Experts of a small language model.
Size: vocabulary 13053, 108M parameters.
Experts: 128 experts in each of 12 layers, 128 GELU neurons an expert, 3 picks a token, a softmax router.
Training: a variant of SOAP for the experts, 1829M tokens, 13955 steps.
Below are experts of layer 9 (counted from 0) of a mixture-of-experts language model. Rows are named router (the router's row for the expert), down (a neuron's output weights, with its number) and show model dimensions 0-255. Each number is 128 + 32 x the weight over its row's rms, rounded and kept within 0 to 255. Numbers have three digits each.
After each expert's rows: a language model's description of what the expert responds to. This comes from a sample of Wikipedia text that the model never trained on.

# expert 43
router:185087116122110126096123138070097148165088136122190075109143159189120125155128136098147103152113149138110091121127109143071107154086156163136119075190093133105104059106105137085154182171123137149157112065103105079128154036125113203126119151099126102150061152121135144065089127167115163085140105169082076105119149121176145136160102128144124122163055106137180144128071124089129134101181130107131127127094094136145095164114152168111127137128127096111053083133132113171118083121128142178128079133091127155109173108138190154136129122082207108109138177178102134149121183173107128121180086123132143102124102110116106172111091120159167167112102152105122123174131118178173200143124152126093089205142114134178120150083066166122087108136131097111114069136155146186127148178191117
down1:177098058086099136229168107097111109100172195170125127167121165133206130144095144063144172086109157130156158129128155144163119133081161115186105133166093122143121208152133112133142105141152099086134093094124163143096152142102122119149150130159182158098111126105126171142143134098147097174089138174109150103068102151124127131058158115116170156158122139130120121115146119118127084082144180072131181105131088171144134151182101161183113138128114105124127174071104095099150080129107150155102086155177114143050161130130060129142180096144146147084139170115142092170156121050094103153147123080101112095156189130156166132139086103141113137074072140085133138130099106196076129148136129188165140152048126116139110119127082112106103107130139124103135185100124137123094104208118088
down2:141103174089131109099092172185083112099144153146061158143079154094162117159117118118131138122142140134135118156121097139097116101118126145125134088201137129129146109169096139125073110149182137125140105198109142109137116133116096165172152134102145045083158185167148103165121088120147128149117092075130088138115118165185115102072126063125116162135133149136113095073129076138140111155063037118152109126130126137117106116149158191161145137148157139160146086121142119109116076145134122098087147136133144095182192111156135122197103149127190100106134165114132185164176148105109174085148216154150153099181119141191131139137096160124121125090097116127077097182122094119144132172165023153209125148092081114108116059088086088103114075094109136145189154126077130140183131149102114
down3:140093085151104117123164121168178141181122148114166122113151124073051168116150101118123167120104117109100141136081187132136165101156129108126211162048056138140084143112118163102106162124162104073127106161164139089114164137150162105171139181138019130146144144060107111110138104131137144141110129062123115064154162070162120138156166117113122094103151180118139097180174144154116118131152115123171106115137156173123180161140119106206126109062145095125145137171180137178207171131099087138091158122134073148174118159155063141099088151150077136093154095156141135156108144110141078127150138113109095106166065171083157115086143121183117116098102124091041120076130126113127093099126135108094116140103110145181140132182172164117101099140103175115123121144152141155105134101150072
down4:158125124108095136102151108144142176105117106128130111139090130088110150117101127120160162155144112178133111100124155154103180115080130185061117119103144113128092107136136141118144109166097078112128184088199137140089189141152140147106148072076046104047130193126151103163122097125156133189129092101107140120150134120118098124090157175111144064113131140121130184114149143142140109192132087092107150029143159091153170114074104117149115108127162117094123076143075116150100163124099098130160127115168150172092145167169078110159142147136164142139153126179153105147094207096107058153148153143098147066106136133118125170135165108093093172126131077106110109083135105076137143143160071103173178159200139167097135136134217056167124137062117152156122172118142145167144107092100194
down5:162127108078119132100104126123177111110116146180146093131125075194146075166112190102062137117095119097151166135165141160111169106156118154067145063081137114113095179171150128124070142104095173085079095162100094177110112156091097160181158118110154151139121106113134138140168081119070120141137121144149063159119144123108104102136111097088097151080119132165157051083117134106129124111125074082114086133203139139139166148112099170118166157164127128181130083126157163082070124095140114143170153116183171171114166174098119068102096118154107105099103109141129152075152103141112056152088107136182155117170043151142123114196126143136115150115157156134171102121154161173145144196169141119147137163193111157093117128122069098082144156147174157079165084166081146119147122106133086
Final nouns or noun endings closing a phrase before semicolons or colons, such as industry, region, code, area, capacity.

# expert 10
router:089113165083089154143102124124143066183096121142184109092128195178153163139123162119163172066164123142098129134119115063165154150121099160146192083150112136106115162105125167111063158123166158145151150084139125080145109121115160142162152084099173093107126179083093115145158117136179127162147118178151090139140111160136059185178128162128150105128106126120191126064106110123139082076136163156124096124085183122120085086169172088112073119144169132109144127122194057134144098105119133185157136120129078111099116154103124116123146168178148120148067130160127090082148099196107118139154133154114185056098140121130111150103146059143100092111090142146112171139153141096132103125111106123116111109183086184169116165120117041083124165074121142064120107184123112189154108105133089
down0:123110148174143067140120135161072137145152135128137125150108118153111135084137071119169119086136058068146153185128099129136107078129074140102181118157101172129081173123151115152112127169158128108149132166112095055162180154062101137170179125164158155063099143147163164090129124145132096130161061076119090164155097137208151183100082116096146116093148134111120121146146153152089112170177159117180130104107121161083140124127145129148152145101123121114111072178102155146129162121170178098103092137055126090134173174135079157099173147177128125165079117180157114152148108092118113145094159143139129042130122123125142122140099120082101089134097145114166101170205108085095103143188162129092096097110075123058093136167166097149155128119096110126152150161162138154128214070082138
down1:113123067134134095142138123151157132109146117105190176141119101148118160118137138133117161140104138104100130124134120088085133154140109132114094140089122153140121167089121048110188131146126130069143111111081162131088128145132080152144135124125192134137122078122112103114121041097103081066114076109159133102091147042104144106178119108100156077167088128151088102144158115110107144146150146090086115137116195155156200215138132070094088062196104116156117126108128088188166145165121198125138116184139156155136125110113133076111068106129122151117094231135144148134095150123131099152062140120118118157119098129119155169105067111150166138174149207097119200152120094159131101131206126127118141122144140110123125123119186138126239110164082125117118161165106125094145096171134162
down2:171116078134156100148071123115058149204102147134114104184134126180151129127139161132057091158115120123148093140174144135078154130110140152200159131134145101090072088103096116134125134130132146144149091092128086131101088111113088136103153085160097116146167142124134122126123130131092125096168101110143132162141134134140095111128166134172095115137161126144138153090132146167154137119140148108157161120192200184122116116189090160152087186121167073110116088083061104088086058155140120144137118123169115085163153092131095115131124114151121123132223125154137125065088172140108121082162056133156185133114123121133133139133129112102072054183146117158182116112072255135172108133089126118162119145138148165110097143083148184136065147151072088110081160160120158135127157111102114
down3:100145175080151101085235090158141177080147134122114132128125160115161093150078117127131143106158184150103161121163111115099181132131165112100172131137090089178116179166144135072151148131125103074127102111137116109148114154087164064160135112119175096102171105127143137139146160114133185139147156118145155120070134110152152075101124123069111134155102107092114161182095109081053148146136129167137143160172098049069146156143103087076129159159116106110148093097104171129104167135176130137181121102138183106089139149124180086127139124066142122145141119145172146195107067091156148156173156132095119108155104142147090134182086158166103152167128174110087093133093124147106198130123086166132101135087140098136149122183185128142118174090170082091054158135187148152065149133085089
down4:109103165092108096174079202106177134107109174112151099184098136132156140095129198156071154168153143170169166074111154133164057132109144172092129151134148136171111111140131115139152184173068093145034095140159140106169123159129117091111106105155103111130152154140095159098158138157139117120129154098148123142174133129132151130121109113106122094040081088039123145121111115086132171186132140140103068115149147103119114083112130126086145128185150153118070174143142156089180155094126095103092110121104151156138085165166085132201091127070098135166139250134074152132122114047088089132131113112165113141153167103190140140144130115111120160130109125133130181125111112088155101046149080105113095169157144127177125193101136084121131104132137139098117084146098128142139124112146115
Ordinals, numbers and sports terms in athletics careers and season reports, such as third-team, fourth-year, final round, debut, League, half.

# expert 42
router:097188112182146149110099138118124058187101163105127161059154189115121086156079117111132137136125109151140103105145124093155152111150111142086086059151159134172063094128099187121093124147148104143150147115091144100099106150157091130166146074122149097113145205115136126091138090129171147163149164155110129150099110129179092165132125173094138086144124124167169183099079173121143099104104131149171158137147141131108091080172138117103139096145168144135120162106143088108123131113133137143141092099100135149130157165127112186151127135123156109196064178213126158090132167181077108120127077164179189142109128150149065124112111106130123108140108156148190148124198148118165130150065079107156107098148030121203117153135143119103147063105154158067103081137108074177185110126154095
down0:141163129154138104154098113164108142128124148148102116116104134145133109103133140115139060069108154157140150107080086116076120137117088145100063087100122102211088111111105143168076101113068072091089099171064160172127128134116116124142107109123099184189105152137127168091157128165121160075111152121119155157103109136104128085149113124111105122080071161200096081143180146167113180079164108139167111095078132097180133145064163140157131147126168113060189137087181138078079090129124114159093149168130127137087119174108187113119065095177164165156158139151100108124098163167123182112188077150153162078204163157182143142208151127144178174105094169123112080147131131113149140138110093161177141150136163116124090168135168133125084110099129146146171080138108134127142151148165112
down1:165116119133093098098121141147124148104110178120140096157117119101172102226144171167163121111101086095134107082115172161164106117170115125105147093162159076126098139131122165178122063139090172102116080068128093114149103113103074125105176083155201161128082131124130170167058092154165074126116138167120108109097123132137196095098206092132153115147113144176120128115181122131123121139087158133073123130132187160106157131125149153187152138137084175056105105120114155093180115064124068246128144124135186139173094097103093154159104108110168097164181132145149144169128154145115138163134127106128157115105145122095126139085167184138157071085141194108119136112109135085085141101094193094163153069129175130164141138117100131146148116119130158130130090102090147150119077130074120
down2:081068092105159139137121111107136097168108192106162121157104126132169123135178179182127142096213109102117127125120077168121129153138123083148091096108118089137111108162113108127130156119179162102071141061150097147112127144137111122078185135078114060097150172161145125077071147119131111136142136142183100124138149139143129145111138160113076082116146104180122181191097170108097136161172168203203134096152136108075098026126102114116156168119130151144162106140115133115132107173102107210121156130108115138180167178086068138088160122101148169139108117120105151115148161168104080185110164118139170137133176180094076109154151100079128172092134114114102142093121118077147128120149070113095107157122094108084105122135133160126150090101087165046148108150114112122158210114080142
down3:147113123152160107151130122105127156116164102129124119123119111092087183121053153138159080136095111138086144108145124110177126145079148115092036059157103184142123121119132127127164125132155131168076142076143136080185146122151099191149126130083130085126124160166121159129108089141187109226095102120152192137173071103119167105153128123125131157113113164138149137127145212150147179079146137115075069094103096158129124133171151112110117125164104093143086119099111094095086133084179134206115188145154074073143135112055112153128105151111128100159082148156161091159171187104157100156150074139127179145121083123170164140109063082112178132116099188181124182187098146178156138158154105123121158108145121091156110151161162122072106140106149090106069108107133105126131105090100154
down4:131118129063160164101057103125092200099126095147146122122080088027158155129194115151105118078168156119126129144107113172130104146170132124148139168120117117043171142135107117126178146205135107174122097184086125150130158061127143126126141118088105149165104177144129068129130150107113081134122112094071208120154140069165135130156100125145097174182090089164083108193164143121146160142108107138137072114136188159145106158082099105132192149153175107138111170084126143175085130083104104141160135172131122141139100100058118095171125104081106100162103098135172158136142112109153158132146132101137145091107111127109132113037146158123089060130174159109163113118159203146147118101156108119154172164102144094090106091095123129103096103100162154152160142154147157129090161062147111
Sports competition words and table headers, such as Cup, Championship, Olympics, Team, Open, Venue, Group, singles.

# expert 20
router:156119144190126179103065109157137059153164126131121169140105117094146108089180135152169086155191095140081133130128107139127137132091118165147123155144134145131137165122124170144108120094134100129158143089100116086120126153173115077165137099135145172163118070115107119153107072119180111093128097126100128146132145131166163163153193120123123153099181050064095126147113100191104106089116102207133108159137176104162123095094114048145123142136081169090124159171130110131108149096118075090095132155151050124101151130119097149130118083094088124136122157179191162134163156106146170169137091095109154100072126146194107163116055095082136211090077145137121134148187188153131138133101163080140122128160171079104171145166135148067104093143154143073120113106184078183117126167143104
down1:117173122132170091080132187141227173090120114126068121129127146137064140114122158183137141146129159107056089125109168197091205153173162119084152170105124127099131157127156104128130165138127067106159143151156136127093147097168201103136105129108112119181094173134121142159128072120156158116134080120111178171190083144087129120108095146106194123159110149098098165118146122095138135112074081134119154161153126153124103069099122110129087148120150144122162190121151157191051075140131149091164165141099116147142138080132117160054139124102107098156133094165126145191188125055184100080160165084151116076128141145182111107118103130093117145095127120122082164134093146130134180171162095141138092130133117121108145079129098118134089113080097138096196076093102143085110115171089117
down2:095183132101158108105113121107155160147100083160165143095089097112118135167128073135097140099132089127076148115167126083122147123200149138160097145113153143098119113138104150153139149080139123154167137125161104088123150112118104167118100086150164118140219145079166179133133124152152061139183065121146151102167109152102102219157133110109140149107121112113152104149121123149161189137089093123084093107164106074101057057109171073133129118091111149109176128125071084137116152083103134090128116060104139126148099082103170079189142106119149082110133144071129124106167183159170125145143111121137176089112150110154058197175117079161168131102102079108134168135165132091173104108082147136102118154145104160144126134137129171095100177168041131112188192150168115187175109135141127
down3:172118236142178198152074130113165143130108148182151157117144134094147104128093163146148091143168160179171162082116097127081144065146075065089192095128112142177109152154150187132153131029104132066095135094135107114140141179168137113193148128136081139059119148152117108178099122187124142133103128115116135127108139162123140136104119027084155159150115151117116121119101098118115151166103125137077023109107085129140074050109154070083151132159127163133100105116140175121139103151079087130135139156109159080123139104130134112122150096158140166140108130121126086128166152129137146127214092133183100160101091137127157163138152158133160136137085109081137131124119154145149079151111097174096157101112177118088111116103151156150162130109170137084176130145061136127112131074119135
down4:125152117141149089109109143145118120118123086186142110074127190203131122167183152093136124156145158114166142129116088151165154096133065138101051153117126152113113083110147148107128196120106134128138133137128125095110134145112107149152082136108088135166134197221159122129128093127117089066151128124147143126115097126129153147112138100165079154146125101120098154157084139125076094157129160116145140153166083187148080117095132129138132162153103146144066114111124153130088095060168131119133107160116145066030131095102096077177113188134124200139111149124060135149125111143177126089154086127079110072104129110097134134089068103112157151237103108150150147107130196133169140156160099146174107037130176171171164100096110093173100172162154125091097172099072117163151144119153128
down5:069138143154092134150139167194145115192121141127209132166140133096104132237099086128126123110100070151131108147124157121095157125210085138128124102159120053080128136139131120113176123115126130047105129161083082116115117144093093145138104118034109127073064136136123095128128089136102155104135130097101148103121130137054122157131116097162124193102099091094097170089154149161091116166126145129171156124176138131127139154109121090145137083205210145070107130146135118190089108162091151142116124122115125149139139123167148103118149110144099089160117159114140159133134122137147146092132111127117196125162107161168096097095027116162107052112112134157161142063128126068084132142176146159111138131166122181148091101122149084131165174161160084108161129102127107185180126119178132
Fragments in infoboxes, tables and biographies, such as amp in Sampson or steampunk, back, dead, Died, Deputy, former, aged.

# expert 58
router:131147158170193133096140172108151125142111143084168136054195149059101170182123162101128130077131108162076071051084120073201136155100104134161110124124163165152161139149149101098189099131110096174155162123113129114115116085133075151148184142165097067102121126070133139107191102160176167153232112114165120116158139098141112127183134072179106124143105112163132094141093139182092092149117117079145087135139177150088094100176132095092155088164121087148097137145127105120119113069147149154098137101089158136176100103085119140148140096124117130111154142151113113134145188161099131106133068133156163107133116151138125087161088112134125116118095169099167195204142102167178119129071150176146153121127086101138158145137103093107097125132134184088083098105127127170184118101152091
down0:129124108144124158131171117070134112144148117160086123119089096073123134129102052123117146160142104166163137158152128135097099112159125136132161190100131118106132120079124090169103116134084145098136133127087128145134127124118139164108143169083133114114068101134159150171156114092101107115143157141155132086141118171142150089094145147148128154140119133162164087152085186111132116160127088126177032159164122152144130215103119146106199123177060111137177134103186159119146110113166129120142136132128097083076133189112095110080137130134097094113102109156152148142114121107106080090087106162091116174108137113034142096080162174129108188145107131099158150140123119173125109083109113052154212121138128159176044138163130163225089150207128149180151161076112198079068151151135103
down1:124136168120170105111109125174088170119069105101149151139031142142110157111087091189133145126144104160186158137114090140086126161103108151218110107141168127107100128123174083132160143108107088148140087140140122096127121130120138151132108146107131142121128117113075160083176097147116130080082156097089121081153148136111151142133209194103099161138126117137119055133116121151146110097115138110118153150070097157091126072127140159127151104155136134080151113085154113164055167128099150175094138160090157107153155175090142123169108099123198038152201061139115138072093128092167137158126133146146145139141197127109121125162181143164142121088127104147145150145118129085124176089133128106048232112159075183148138105115098048134124154094093114162096133078096142169116170112093129
down2:167144138087131053039129113142187159160129148131156095137155104127139142087051053161182145102158188110165128135102117174103080099172150144122160156074217087144081088122138077110097162207123071174100124136116128145174082097130150089164146108193149163101158176128106132146112123077070125170162152166149121155147115127166124128143096112119181148158110081122169137148133121108149163176121097122125118096175152131111114173094105148156104100139149145117179114183070138117094164131148120067071102086118113135117111107153079128135159111101132141107114118134078121137110134155113189147128140156193109135098089140101165160158115143142110110137143092132144117173072140122136175136110147146155097099123182140101117182118100119089146242074117084150082152107160121065103119149175107
down3:115121111203153160129078118098141115141098126088192145151160170129134205158093145127116089069139115142101132102187108106107149126128136132118110128127191076119137107107123090087120170121165175162116088163121122085123147142120115099172075127106091147113101136143047169113110133082126161114138082137123116171121130125101140089117099084116099205092134133173090193131077124175165161103174166119127160128155154138134131071104102164117132097175094092121193165233045110067176155106121109112124166141146151129210170156160154127120133108139176138171130108070109130120132113141139107154120097154158162075119129168105183163143148166116096063112081123147171161187140098154125137094101119131144153155136091096110133102127103178161101109086123176119102110053131150139130074037132097
down4:136142086110126139111120126070125088145114143148103134156166076112140134115109137149126118088105116135166168155135167112133119138137117106157147148108170137042149043148104182171141128209176178187174082127133089099092122147100163096165075147130115140174164097109160088071143051132172127140136112147140153094126138097178168155109104139134178138208131129169117069151063126085187151108103108097117096125137155158132112154097085121137137122152124127101079107085149153083128136122105111140140110185087110115187119121119083151103069140132141116124137130184124142083113125104091085181034145155172224211050157124068111129139090166183106149110154170139107161140132162145115080079160115122122143095141090104119155101194138106114118101095142125112113189104108142131088135093164128
Words inside capitalized song, album, film and book titles, such as Love, Girl, Life, Night, You, and exclamation marks.

# expert 27
router:128136173103133137121140158098113148148099098165104138115203113135148166181124110129154141214112130139122101113064160076171130150131098155147128101078160097123119158115124115101080078175157107127098133134119177119094106086178129109164182097139120063126130147120094165120112172171146146140163102161123142128168153058098124091145089092110190140124120128166192102145065098135039190093146126157100098133116140178095070128092151084131149154112101107148078136125168125116095116144133126105099165060077157145131165113102151123106114116095195122096198106171136077110165139126076123180113139101149132087085129095093114156130161173118170096126163107160182145161176124142084157107174163136084172156100065129179137198088154087095114123108111107114114100213139167170114091176157148
down1:153133105105078152084155111156144102157143100136067117127113139117205127146129137192148139108129097064126135143165101108122113107162168078093109102132135125070143216089150120118191111146089159106136144089118162153136099199138165117125094167130187146135142183051141135118123113127198147141091123083097191125153157075120116177103140155130088150101125172082116175153127110138081175146177213114102095125121143077111159181108142132179126196145129146098090119164137187091132138067124082135132175115107117099088177134089095192177123134101162142112111163144149077086084067093137130151154144070125152117153150161132134140155122051112098149161124117164138098116153104122092146099127026139106165122107103107138164140096119150152119074157118154101164142099108096118075160173087148
down2:139164098163143086118153181106146092107129120107151045113177158173168133103142130115113160113093128107146144124137118131164086119072122181160144108113146175152150166071187120129140083090166156177072126148079152055080152111086130097145139114173073086083122114213140227182173119108107131157115180171097136153142162131121134156126173143099108152141157074107115147104139119099174153120072114155125093106123101115105137108133119117111050112099168059186098153169159082138125082133118118118125094126137100140099115101113141171109083160148097183135114124099088128130103137090169165158118096096084114121096137152134085090150106106171135225151105179155139110146142087159178122118124092120110055072117131137107181091160102165112206155127169097134120176117060124133118115155126096
down3:163145165136156126114149160115129078153107149117093130154064116185124120090211107116073117092162115093116056082089134138088130085169144125117121129177165156119098147138156143150088118177115105208104120110152096131164166103082128143063103074148171144197116132150118123163095108087111121101176159089175145160179110113107137140190132100169123143125136148122083107097088109100118175127083210124128136182179142149121076124119168141093166122140149106148065075103160122090144147106147142134092115156124116165159120134124140132130151116153114195179158135190059119037140117158074149088078139100134158173114096153101111123114164132079067139103127183085164144140101089135101175178138139182176152136129102180144108117189124176100147097176102090118082106153147114144177118104144093
down4:117061090138124100127168158130119198131179117146102093112086160128092080173181123097111162129076076105134108161121115153084084160154137098114136186122134055131090130093140121131113119123147201145137115104146116162084106102114125136161114134109135164141139125169134079145122130159168101081106073111085143150115118098190140150144125175137134098072134142125120128076109155131103234186182102153120128166151135079138150005170143148175132175106162121170186119112135095172128079112175158097092133057113121113065201132094097127090120095113107134113091117107119109232127126129091150120095102148108118114111119154095113137149113106125077137149067181114097119105131084098205088127119146130154140151084120100190142135161143129160141167086149157139149110107134106154140164118201146
down5:153158116168076082184144110095133122096126180107142128112145195100138155117058119113122108116110104093163119136163182119136093110214150102118110131133111123114173099120139186111075144173131116153147140139073145120053201111147192132158112123184120119108127143100132082107096119141057149125104127140105150176169096173182131169166169169145159133205119105055127130121119108110108143141141094120126095129122172122116114147107195112113114184075127048065073125193124113170137091119102128138105115125143148101133083084100151116097088066132153095119060151088103088108156091062151200101108088142148137153140128102129119138125180176150090140099173139170152087112174089144136124148127136117154102100048144136180170148091139101093137195116148114156129161118164145120153118079188112
Abstract or plural nouns and their endings after the, his or their in prose, such as success, evidence, issues, difficulties, techniques.

# expert 48
router:125069118113065118138119066148141111134099116122142078123180140113127119135127168137098109076135121116102188138084114146128150140105113123139131148142107108104126075139128096128170113135092157089111111101222110130154077145106112157106132078113155185077119101089136101080126107164123134154096188083102165179145110191137129133114146115135117184105113151144107128155180142142173150153115115066126159138108119049176181150177111096147149072123142209038185112117106092141125100054149133187154149140114126101109196111109062169130138073154057112145146136089104129165134126132203151127134117122080152133148145160127148115187101158190082158097118192109159124098120124070131117099126108148116135162119116153051066143109066112108072125149146175084090126112130152151127196126081140
down0:102120104083087072130162129152108164105064088166159161153145143162147182199160074143132091152129123158159154108075118103204145167143109151135134097132162167159126131202124134158115175138124136125143122145137160144108181120127181196126129110104164137157139135138067122156096120122134186141099163145149091109143146186103164109137119150134122134112167177098157145154124095110153114124186096122137133131127118137205111123109108064124101075050076128130109107089159175079107151120219098094196117118184136117097147148117163116155064103091123098115149191144124149124148150069152102076100086115062118104135101154167185143130128097113126153082134045110186181153088083124084036095100179111093096123084094098164156121111100151114143119111172129148082147129118143114093116117117119
down1:172151156126131080122125132152144129059158135086121177107167162116099093113106136153184151144120132092126137119033158123129110078111133148112084130166149095089080105117136089100181113169199093111142149135078167173113083185123122140137104093098134138078111122123105126128167125183113159163149118199063171137148154110118125145143100156113074077123152124127141139112173126122114121125124175138074126095108101152140147148138098167143147105191107136082135083185204148112122215098173088084164097168122142154152093150177172068134052130158129135117097125056108145118172177138093117102165077095084116135109080129145121101143184118179191127160164138137120177129188137139094164154091132142096164091157173138080162137127134170109127080126075188093100125097120140058137078142142140
down2:137141168170080095129127109120083117193212133148128142100185093123125164161165131126148103075128133173134194132159145080122139140129199108154159109082124142083135042111103149173153100102112150141136051127116060165182124140128122148120192131108149099107117093188177111162134105094142195122126097124130146130139135163196165139137179099138095131189113194106102109138135085183149144090102134092158118116134081131137107074107109105169134132123090109073155140084105093158069079112109110186114142109104129086054175109178109151153088114103092125119109161123079129164098110137148161158190146121154099154109095145170095140138128084156132143127084188141155140155095090137116150140066085134114102153168191141117073146175156127097154109164150088122058097124118101104144093174183127
down3:098075090092167146087093200052135085149093104178123071116184092138112121123112125114141098139124195182094168111136110215121144094170118167235092150189123093150124143100136170181126106149142071106127172143107156176097170143132101108110099138142147117101139150197125098176145125074117161100058122172132139175159181152105129071187130168144095112126158174126171134111165146078127130100179070155108152124104147131072139198134161114145070143095051102161104105063109144148158134159109152137108150141150150125111134104099121086112045128142126154110124107158118132106138095113084151163119102101113128149151150136169108093163122171140125101154119096084160120124056129112124103044084125109116112125127114124089133133161150137089157120142179084100109159118183137101147145134107143
down4:117140132048139132046147052116144128121152154100117104127143176175101095112148131101085153124082162125062156111064115211137176191082153085180126123120113178135107168122081157119111113113107219141123050067104161086118117152179148122146133070182097115121118135096149096174173111144117126117163115100098174126157110119112160156133150120112166075128171136062126144089112155101080078112081131131120087136151107109130094112125137145048128186100136173164202076154121129145128180149095135108175162173179137140130158100180164116133179164159077125111146126120188143128107189081179151151092074132117116103156146134146110112088135146145125125133093098092114133147116145125089163111095161111149107141078109172135116117173182138116191162147146107154115116150127129113112110057163111
Articles opening or inside titles and names, such as The, A, the, and Romance articles La, De, Il, du.

# expert 18
router:123150194145096095153149174130135153144091132148099133148163125106130141162128169174143127132096134140140061101076142137169114159147096173193134071124149112132115128112109142136092138132147126115104138114121157037149107083170181137122143045153150094131156181076111155099099110141164132126171089182114111126135152058108158152236097147128127118119123112136203157146106104128109128107152173198121064149117172152103074142104171158118164165146143111165078138118191072134094071164112133111119127104107083115144157094111192131172086100134171128115135142156131102083149116135113132171162122109163169074095120143101090174123179107177128122154098125168137163154129146107119138134150146149110123140082086143141115175137197068100077126096067100112127067218088154172081083104119169
down1:136077206097143175114148153139152113168159094068161127140124128129146118111128068059137188116076134104178181145133101132118178102114095143118102118117078173155139141107145192109066120146088134149116172170165168122187116175064151131167168120154108162148094147080158123131129175108125110153125145131123137180195127192091156129074095143118132106162193107133099132128073117160169120149135112176149127105143123167096144097104101080138092129089154131150102139161155149093127110098080102143063092150150150153123089179143083093134115160129099143160177096167163101153075125086110091145167143142087081120186193136117125112124149111168100136148179123119122078155094102137099133177097150143139102062105088156086066106054138176115079087126123144157144127137132116192101058186077126
down2:125171169131077093053144164116109102160125128103119096144139134134108116094117117091124096201136156130155126134147070152205073095119072099093135142144151101179119161065135123150093129115112066132125168121133079112150125118127069104152113189170113202098169060149093138104165138104158068085137184176142143102110121078145107050091158108141142152094113105177150169165107140172165115162128119207136121098104082139153069175158081134143152079107140097084106121122094154140116090153136125121176106229155136064110144085180129127155138142116105104117148091110115125124061107163148159100109093125143176104104194151113087128121112088160102103151129133133125144073089164183203095148151162119150146170152146082110172160114126141164178156128156127086134120148159089136119070145126135
down3:143092071176098105142102146133116082091111097182157127134141095161173173127161133108177117094132140154150104107192113159152145111146116122143100157064138132102107139123108123126120138137124115121148101098126175143151138080170088134195099095100148103120063106138196101137087115217157084133118113199078100135129117104135145115126098236112091141111136125147157114117122109126119136154112175071203147119099173165158105199116147174109122177127175103142112119128133124139099115119114152101129068106140128122161128147127165174083120115141074175041146109096117179096115144146106113137186117108174114125166136138086125099148071116107151075175160174107109164114158055104158075132083134139196105104095237097163116153136162156111086154144105107174103118123115031134101105106117136
down4:127150121141115118106136075110152122139146118120111138132169095140116102096184085141097135109035153117127115179110071068145106111115085124151117151177104110063103169170125135127108141120088158175104112175112121125131124069118124105129153174149093178146105154153107151114180149135140127117173092095176111153207133166127130148136127126129071107078071065101117128076188094102145074136149079084127141133186099152112120000156147170149141085135173078126125105161121156085160121153102145097087163111104100159125206122168122171202142156155146124105111133116125066255134138166134139154162113112156148144112113129133132126087112098086179101107078153164108091164152094161129151145111150089161188122091150160160172148113148139092116089135184173128124144108106139137143156154141114
down5:117156093061107126072141142149099121092146123136178133051084142110118133135087133136126179150164129074132120149160084171122127100131155133142122168132066111168148097157169135148078094133076089121086170158181133136156075096064095145162113077121126119142102118116122115103123148174126089152132151144082128086099067212116121103094161190169100153155129153115147159074113127148149181071151106140146107159128122110075118021100159156099084124095111190177129099053150133176114127157168105185086154117149117165125122194129130152126082116140135092189105143137139118128129144125142121117120077180100161148098145146169129109179154150134115140114126170134148152100185138125128056169108138150156166179079049122121146188151088164101114098176157159136129058128081144147133111146073100
Plural or counted nouns of people and units after numbers or articles, such as members, children, years, players, episodes.

# expert 5
router:116150153083127115066098093140141061187143118107135105161169089085156122136103179170122128191094131163116154063088136076130116164121128104127169125097123090141191104118136198153156125133118116166132141164182185095181219096150160098190130113177178060155120147123152122099186135155129095085117130149155173169120136067184109123140139118141086136104112060147132104094164096102112138057101161137147109142114129091122144166131069073066185133150149147095080110144160096154141093115121084087105170089071128096148115134105143131119129117092134106158142141175124170107114139179141110174170145077123131095136113100136101137080160125037097158182163128111117137172131145152145119143097148150187133153183168137118167152102132146126094173136153185097161046137102095138165135125100116
down1:151163135052125179164108107112109129166127116136141105101110160160133103123134118128153121096137084165163104156088094113103170165080140074119145112067117153116172134146164106117127172181162133129094115140117092081218130135121096124089096097126155037140086153118124131140100109091176173129062162213170083089129116108173135130118061112124088098109147130156180149106077131148132130115151129178128141114145143101114172066151113093090111152131174098116138188192106140171106120102094179115175141074083099143121187063156089129192111172082110150105098146137107151170121108141188122116116133147145150090108119141063104104150136106132164165142154148192188119140065118111158078121167126173081120085151141124111096140134140166111099121125082168163151076115175072112135060090137173
down2:144160174128160114117145122074145087198189155156114080172169132143118051090101164129108133104159091130122087169098153120096132171126142116156118132102126171173180128125174137138130113111125112112122124101106103111092104111140125104168116047092152101082138143103118149080117116122138101127118109088134170178132104104145084135118097162151142150139076155149116077215094103168160120078131065187125148138097070129146103194096095167157109083169138148066132173124110117071115230134122148127114080146137141157098142062149170090146113117127158103158161055080132133123199117151067109158117105183176082133076161101092159197151094089112142142104122135125191105181140098134120136113146160207139102120150126100172129125138181099085116105119143133169152160085150090124117121162126072
down3:160055100116127113152194176142100097123141178126141107126106144131119165149122142150160159155100087149071165101133132103086143130109157147075146121170131142084171194084135166116099073110110120128189143080069178142142161140147116138202095134102096232168140133065091111099103120082106170131117067149176135078126107164154152102154125170123070145078130133125053133151145108155151059137063163119030098115108160119103120129064140156146141095127126148101120179111085144109177149112114147154104121123145156106123105087153113161139137075161182150107149133180147126112034167143140114139107114107141146112147190099152117166099124082133137075141149134180070149116124085162134105162138108161181163157107090110106104175148111120095152126070173182149123116152093137153102154103123097
down4:139119149103126144115121162126147166197144156121134117124083167083108145133147137114189141162103121041186102212126117120067084144156105152155131136115136151086095193053125153143110105171124040170157136117169100102140198140097139119099109139095120140071117165127126149149106107129126071110095119142114120184148136086095134129149147107170148073132112118144158141162158101086096196128102128115090116181118146118159138160147127110141109163126088154160070092132154125137112119111154196108172154132120104140095115123044079120092095133110162065133106157106084095091115134132149152086182134098111157165166165088117196097105169157137157126142140132111208119123066155097126165168089149103133148099128084091178141128047063169152126085176124181113092166168176105106161142113125184
down5:094119122107126178107210165157135108101122157175113138200115123144206143189134137109082159095139138106115073158181197104120098093086133143133073162056082167135080150114118140127143148176114128122109117069135171161111174144066115170147149108152111131062189179055156131148173099070098130121162156112138138126126092165154163139123152162143090150136108126119109105104129132147141127093166056072155148122131112148162077210130085130131171181094140100196151119188118150156102161092113082161138141111117111131153135123141117070111124137103145139164135142130126123115095112115075091136119170123138138162136089059141096133129163151104090090160107095139108037136136142154104140123096153155034132127103115178174150178122130161148159093152141070095131115101125145164139106110086051
Past participles and past-tense verbs after was/were/is, plus phrasal particles, e.g. released, won, served, picked up, made up.